Experts of a small language model.
Experts: 256 experts in each of 5 layers, 8 picks a token.
Training: a variant of SOAP for the experts, 491M tokens, 7494 steps.
Below are experts of layer 6 (counted from 0) of a mixture-of-experts language model. Rows are named router (the router's row for the expert), up (a neuron's input weights, with its number), down (a neuron's output weights, with its number) and show model dimensions 0-159. Each number is 200 + 20 x the weight over its row's rms, rounded and kept within 0 to 999.
After each expert's rows: "comes after" lists some tokens at least twice as common just before its tokens as in all text; "raises" lists some tokens whose logits its average output raises strongly, later layers aside. This comes from a sample of Wikipedia text that the model never trained on. Tokens count by the router's weight.

# expert 86
router,209,201,192,206,216,168,215,215,188,200,225,198,201,164,216,197,233,217,235,192,220,211,196,218,176,198,169,172,176,189,201,189,224,170,168,199,189,206,202,188,192,205,214,189,192,233,183,208,185,178,177,198,188,221,226,221,169,188,192,206,222,204,186,181,192,213,211,161,188,205,216,206,192,173,221,188,198,177,185,193,169,232,176,207,243,186,182,188,187,213,242,198,202,177,194,189,207,196,180,201,219,176,256,209,249,199,192,167,198,216,187,194,231,186,184,225,221,172,234,209,188,248,216,216,176,185,210,193,189,183,173,187,224,197,175,202,217,204,216,229,196,245,205,192,210,162,185,211,207,218,179,206,167,151,205,214,220,225,218,194
up0,205,206,225,217,212,168,202,288,259,202,219,210,210,181,204,192,196,193,157,182,213,178,205,216,191,216,180,198,198,223,223,168,220,196,220,183,191,189,194,197,179,207,225,201,188,202,171,202,204,184,188,195,209,173,202,207,240,192,199,201,190,220,214,208,212,196,176,193,195,211,201,162,209,213,193,177,178,211,186,180,185,188,181,205,219,204,219,202,172,220,244,213,212,214,215,195,183,204,205,180,195,231,171,220,177,190,214,202,209,212,222,228,203,167,234,187,188,197,234,200,182,196,215,207,197,232,183,212,181,216,205,209,209,192,237,186,188,198,173,223,225,210,246,187,170,184,186,191,181,156,187,196,230,192,226,161,213,205,222,171
down0,193,192,193,176,182,175,193,200,162,215,193,197,249,233,240,185,205,212,207,227,187,214,242,190,201,193,212,223,195,207,201,208,165,197,191,202,187,181,223,192,217,223,211,200,207,205,213,215,225,218,239,211,183,257,205,191,205,176,184,210,223,184,195,181,193,215,182,157,192,196,163,191,244,207,209,206,190,204,200,215,228,170,211,198,217,181,209,184,192,173,176,213,201,203,194,175,198,212,185,200,205,168,161,216,206,184,195,196,189,171,202,210,200,227,224,190,233,216,195,171,208,196,225,211,192,199,178,200,189,148,183,196,241,195,188,159,210,214,230,201,192,168,201,224,208,186,187,227,214,246,180,198,207,229,223,170,200,183,156,187
comes after: "\n", "==", "===", " (", ").", "===="
raises: "In", "==", "M", "G", "On", "L"

# expert 229
router,164,215,204,198,224,145,195,199,178,215,177,209,170,182,204,173,230,223,212,226,215,225,210,215,183,210,210,159,173,185,192,181,186,209,206,179,175,198,192,209,222,202,198,206,195,270,201,220,193,213,209,187,196,220,175,190,182,172,197,224,196,240,192,217,219,199,188,185,192,195,199,193,205,191,226,190,215,227,189,219,184,216,171,182,238,196,225,221,173,198,251,185,212,199,194,171,169,244,163,228,215,202,206,180,241,191,184,181,222,217,184,185,233,208,208,211,211,188,200,214,181,211,196,222,191,203,222,208,166,161,182,230,195,207,187,197,188,168,211,206,172,226,207,193,196,203,226,189,220,215,178,197,202,181,189,182,217,212,187,169
up0,159,191,225,199,218,172,190,201,220,179,194,193,176,168,202,168,230,200,200,218,198,180,207,214,180,216,205,193,173,201,212,183,214,211,199,185,215,206,191,184,189,233,174,253,211,220,187,195,223,223,218,221,233,199,175,200,205,196,184,222,230,196,188,212,205,174,190,194,166,212,170,195,221,185,199,208,211,183,198,183,189,228,193,184,214,179,221,193,241,221,194,205,213,186,161,212,182,229,165,197,237,241,207,207,168,158,203,167,241,185,180,220,178,185,191,233,213,211,250,190,173,194,216,218,196,185,173,222,200,158,198,181,184,217,187,218,209,205,209,196,195,215,192,207,212,201,206,185,213,194,204,205,182,222,243,187,234,231,193,174
down0,198,219,183,193,181,183,216,201,201,223,191,217,210,224,209,185,203,205,186,205,174,204,198,177,191,209,164,204,185,190,184,193,150,191,203,210,181,229,175,196,220,212,226,150,207,190,216,218,191,183,239,199,216,202,221,207,160,202,220,150,198,229,199,201,240,201,206,192,194,203,181,218,217,232,186,195,233,204,202,203,205,212,194,219,178,201,215,207,145,202,209,180,229,212,188,210,239,184,178,201,192,219,204,181,195,215,206,200,178,197,217,169,199,197,179,181,210,182,166,194,208,174,174,193,161,218,177,183,229,169,223,204,239,229,201,200,272,196,177,214,202,198,219,214,195,234,188,203,195,215,227,216,217,204,181,189,157,207,211,221
comes after: " =", ")", ".", " also", "See", "History"
raises: "\n", "ot", " |"

# expert 29
router,223,197,181,187,185,195,158,221,195,209,247,220,195,207,181,201,215,205,223,195,232,188,194,222,183,224,170,174,223,176,204,200,187,162,193,204,200,204,188,179,214,214,195,215,234,228,161,208,189,210,205,202,177,202,202,189,185,186,192,243,189,204,198,172,222,204,199,203,207,160,196,188,233,192,191,183,210,180,133,189,158,233,170,193,235,202,200,205,202,201,191,161,190,199,203,176,175,205,206,219,213,207,229,205,258,210,231,203,223,205,183,195,204,186,244,194,230,181,232,198,186,254,191,190,177,205,215,191,218,195,222,205,211,208,202,183,233,201,176,185,195,210,217,177,213,232,194,184,204,214,196,199,187,162,193,193,215,206,218,181
up0,181,243,206,190,214,214,198,185,219,239,229,218,215,188,205,205,201,200,222,183,190,203,183,220,224,193,224,192,197,212,215,198,207,216,236,223,205,223,206,200,195,212,229,218,212,254,184,219,191,216,181,205,211,185,211,183,209,212,173,232,217,204,186,204,193,214,202,194,214,219,192,169,241,186,212,183,233,205,191,223,176,252,230,203,179,212,211,166,174,184,187,194,188,215,191,198,173,217,181,188,201,183,186,222,193,148,189,202,189,197,199,201,196,213,194,160,231,201,164,191,172,230,196,186,159,186,165,216,203,202,226,176,202,189,174,180,179,210,212,210,199,209,209,183,198,200,183,188,230,215,214,173,147,165,196,166,183,193,158,221
down0,190,192,197,203,132,257,201,212,218,204,188,220,177,199,194,186,194,173,195,201,184,171,205,220,209,164,220,234,211,196,236,219,218,218,166,201,182,220,218,188,214,235,180,242,157,227,211,184,180,237,175,231,196,162,177,199,203,212,193,232,204,199,234,225,201,193,195,228,193,174,204,194,204,217,206,182,190,186,179,217,232,211,191,226,245,196,191,217,189,200,177,233,183,194,181,186,199,179,152,197,180,199,227,208,190,202,195,199,183,206,230,167,186,205,196,215,202,190,188,217,244,197,212,230,212,213,203,178,194,189,192,165,197,208,219,196,171,191,207,202,214,203,190,194,224,186,182,196,174,177,193,197,175,229,176,208,194,200,205,191
comes after: " ", " pro", " Pro", " d", "ef", " con"
raises: "ch", "ck", "cy", "in", "um"

# expert 56
router,194,213,165,223,197,159,180,199,180,197,242,179,195,201,221,212,212,213,213,191,217,230,195,207,144,213,183,177,182,180,200,185,189,175,190,191,166,214,197,207,216,218,214,204,172,216,172,219,224,180,182,193,190,209,193,210,176,192,177,235,219,196,175,174,183,225,186,215,210,165,219,222,236,205,216,156,207,196,187,218,179,241,198,224,216,218,214,185,194,211,225,179,200,181,193,186,167,212,208,212,231,186,205,192,247,195,208,225,172,201,209,177,236,216,214,205,221,184,194,193,170,206,186,192,167,188,240,198,190,183,204,206,239,228,188,206,214,194,203,184,190,213,183,176,193,183,238,231,189,204,207,243,179,173,205,178,211,211,207,171
up6,200,169,186,218,215,194,178,213,207,199,186,218,165,200,225,200,171,153,253,157,184,201,221,168,218,165,230,195,202,198,228,188,181,195,197,169,218,185,163,218,227,183,198,205,188,195,168,227,201,212,173,182,233,246,215,178,199,208,204,205,184,200,217,203,195,187,214,161,217,196,188,197,221,190,161,203,180,196,209,213,198,153,215,209,199,159,191,245,232,185,188,196,209,201,203,191,183,203,203,217,178,213,215,192,220,226,184,191,212,193,169,186,197,184,205,186,223,187,179,200,258,254,218,215,192,224,191,182,208,194,192,223,191,180,187,193,225,208,226,198,213,209,186,235,230,211,197,205,218,203,205,190,186,190,210,198,216,218,207,196
down6,199,201,155,180,245,203,198,221,198,217,189,237,193,198,223,206,202,220,193,226,224,208,190,207,182,206,197,173,210,236,177,181,191,226,196,233,180,188,239,215,202,212,185,253,190,198,194,223,186,176,180,187,214,231,194,191,210,189,201,197,206,217,212,177,226,202,224,188,165,184,183,209,202,235,188,229,191,186,188,180,185,199,204,211,183,204,218,184,222,174,192,208,220,184,170,178,239,201,186,177,198,230,175,192,213,229,254,163,173,207,230,208,172,228,188,185,169,180,201,194,181,205,216,211,168,221,211,161,175,194,222,186,190,186,201,240,221,205,173,178,172,220,217,191,193,204,213,192,195,209,218,214,201,200,218,167,205,163,181,210
comes after: "s", "ed", " part", "ing", "ation", "ment"
raises: "ce", "ci", " the"

# expert 90
router,218,223,168,197,186,172,183,223,207,208,232,209,198,227,225,195,222,227,222,204,206,190,211,223,162,201,190,188,188,202,220,200,219,182,205,228,175,210,191,206,230,199,203,188,185,211,198,225,221,164,176,169,161,213,209,177,147,178,153,228,209,213,183,187,227,221,202,168,204,197,224,189,230,198,191,166,204,207,192,216,187,234,180,175,231,183,218,176,162,213,240,176,197,182,174,216,179,190,203,205,212,184,208,169,220,196,210,204,188,227,192,163,251,199,222,198,223,207,208,212,180,219,218,188,181,229,234,185,193,167,177,194,216,217,206,178,213,196,196,190,181,221,210,179,219,182,208,223,186,201,214,199,173,193,188,208,222,184,203,170
up6,209,210,198,149,194,214,200,233,180,202,181,198,174,241,172,200,238,220,216,188,217,214,214,213,197,180,185,193,196,183,156,228,164,227,187,187,213,215,220,203,194,208,188,188,196,187,171,212,213,144,199,197,221,196,189,192,206,196,207,210,214,194,219,191,221,179,232,154,188,213,238,205,181,223,172,218,216,187,193,228,199,231,202,238,206,212,229,221,185,207,236,187,196,179,178,143,190,193,199,194,216,220,193,214,204,193,177,187,222,223,202,211,184,213,247,197,210,176,201,194,206,163,206,189,188,181,229,199,200,172,215,200,178,200,210,212,191,175,182,210,183,195,209,176,224,225,193,159,177,240,222,199,213,222,198,175,188,181,181,193
down6,201,211,194,206,212,204,217,227,181,185,174,176,213,181,217,185,194,162,181,201,213,169,223,216,209,211,204,220,203,178,251,211,240,196,196,236,209,206,204,218,195,210,175,196,185,186,199,220,229,183,199,221,180,196,167,187,183,182,182,209,183,200,205,172,192,196,216,196,235,205,197,196,162,208,215,204,185,174,212,192,172,192,211,168,221,220,204,191,191,172,193,167,195,212,216,219,194,140,200,184,203,215,204,195,212,190,237,233,183,216,210,182,215,197,222,186,192,186,175,181,201,191,226,190,202,237,225,151,207,203,232,198,202,227,215,170,189,216,181,188,223,224,222,196,234,210,222,202,189,148,171,165,211,241,202,225,206,185,236,217
comes after: "ed", ".", ",", " and", "ing", "ly"
raises: "t", "c", "tri"

# expert 174
router,212,210,195,194,212,159,165,215,192,252,213,204,199,182,210,185,206,189,223,204,212,213,223,198,186,211,201,178,189,175,227,198,206,176,162,198,195,211,192,231,200,182,203,153,176,253,200,201,185,183,172,178,178,210,222,190,203,182,198,228,195,226,174,200,226,201,221,202,175,187,216,216,198,205,178,158,223,208,192,212,169,234,172,225,223,231,217,185,201,223,199,177,196,188,187,178,165,219,191,225,245,167,232,183,252,212,212,211,183,217,207,153,227,195,219,230,188,194,229,201,188,214,219,214,197,192,210,187,185,203,191,212,209,177,211,206,208,179,192,219,209,219,161,180,207,165,194,193,188,214,209,197,204,170,176,183,200,212,203,187
up0,190,232,175,253,163,178,198,207,173,207,230,182,176,213,197,174,194,226,263,193,188,215,244,189,187,195,183,194,195,173,178,200,207,198,220,217,199,199,197,203,180,218,184,159,164,172,193,239,182,190,202,208,231,167,209,241,224,188,196,227,249,188,203,174,206,225,224,183,225,199,211,186,217,200,199,189,206,202,225,233,189,185,198,191,215,211,207,176,204,187,207,190,208,219,184,196,189,225,196,218,200,210,179,167,162,180,208,198,205,208,192,183,200,202,160,180,184,201,202,197,211,201,245,191,202,192,224,180,188,212,228,219,208,205,193,183,184,241,181,215,190,212,219,192,227,177,215,208,191,244,194,209,212,157,192,198,203,192,176,186
down0,171,190,199,238,162,199,186,175,191,229,189,196,226,228,197,222,223,226,224,202,201,189,197,184,217,196,215,196,179,190,167,201,174,214,227,212,194,176,201,252,207,173,200,206,197,166,191,210,184,208,194,217,146,172,174,202,198,242,200,204,177,201,233,207,179,200,219,195,213,163,206,162,204,196,244,220,225,198,172,209,228,192,214,194,204,265,200,186,197,187,178,223,201,175,203,200,223,187,181,170,213,186,198,191,185,204,194,183,185,193,216,170,207,185,200,178,231,201,206,212,206,194,166,215,234,172,203,201,167,186,215,178,209,224,233,199,210,200,221,228,172,195,230,189,180,189,216,202,213,187,208,234,219,174,180,221,199,216,201,198
comes after: " |", " 19", ".", "–", "/", " 3"
raises: "se", " |", "\n"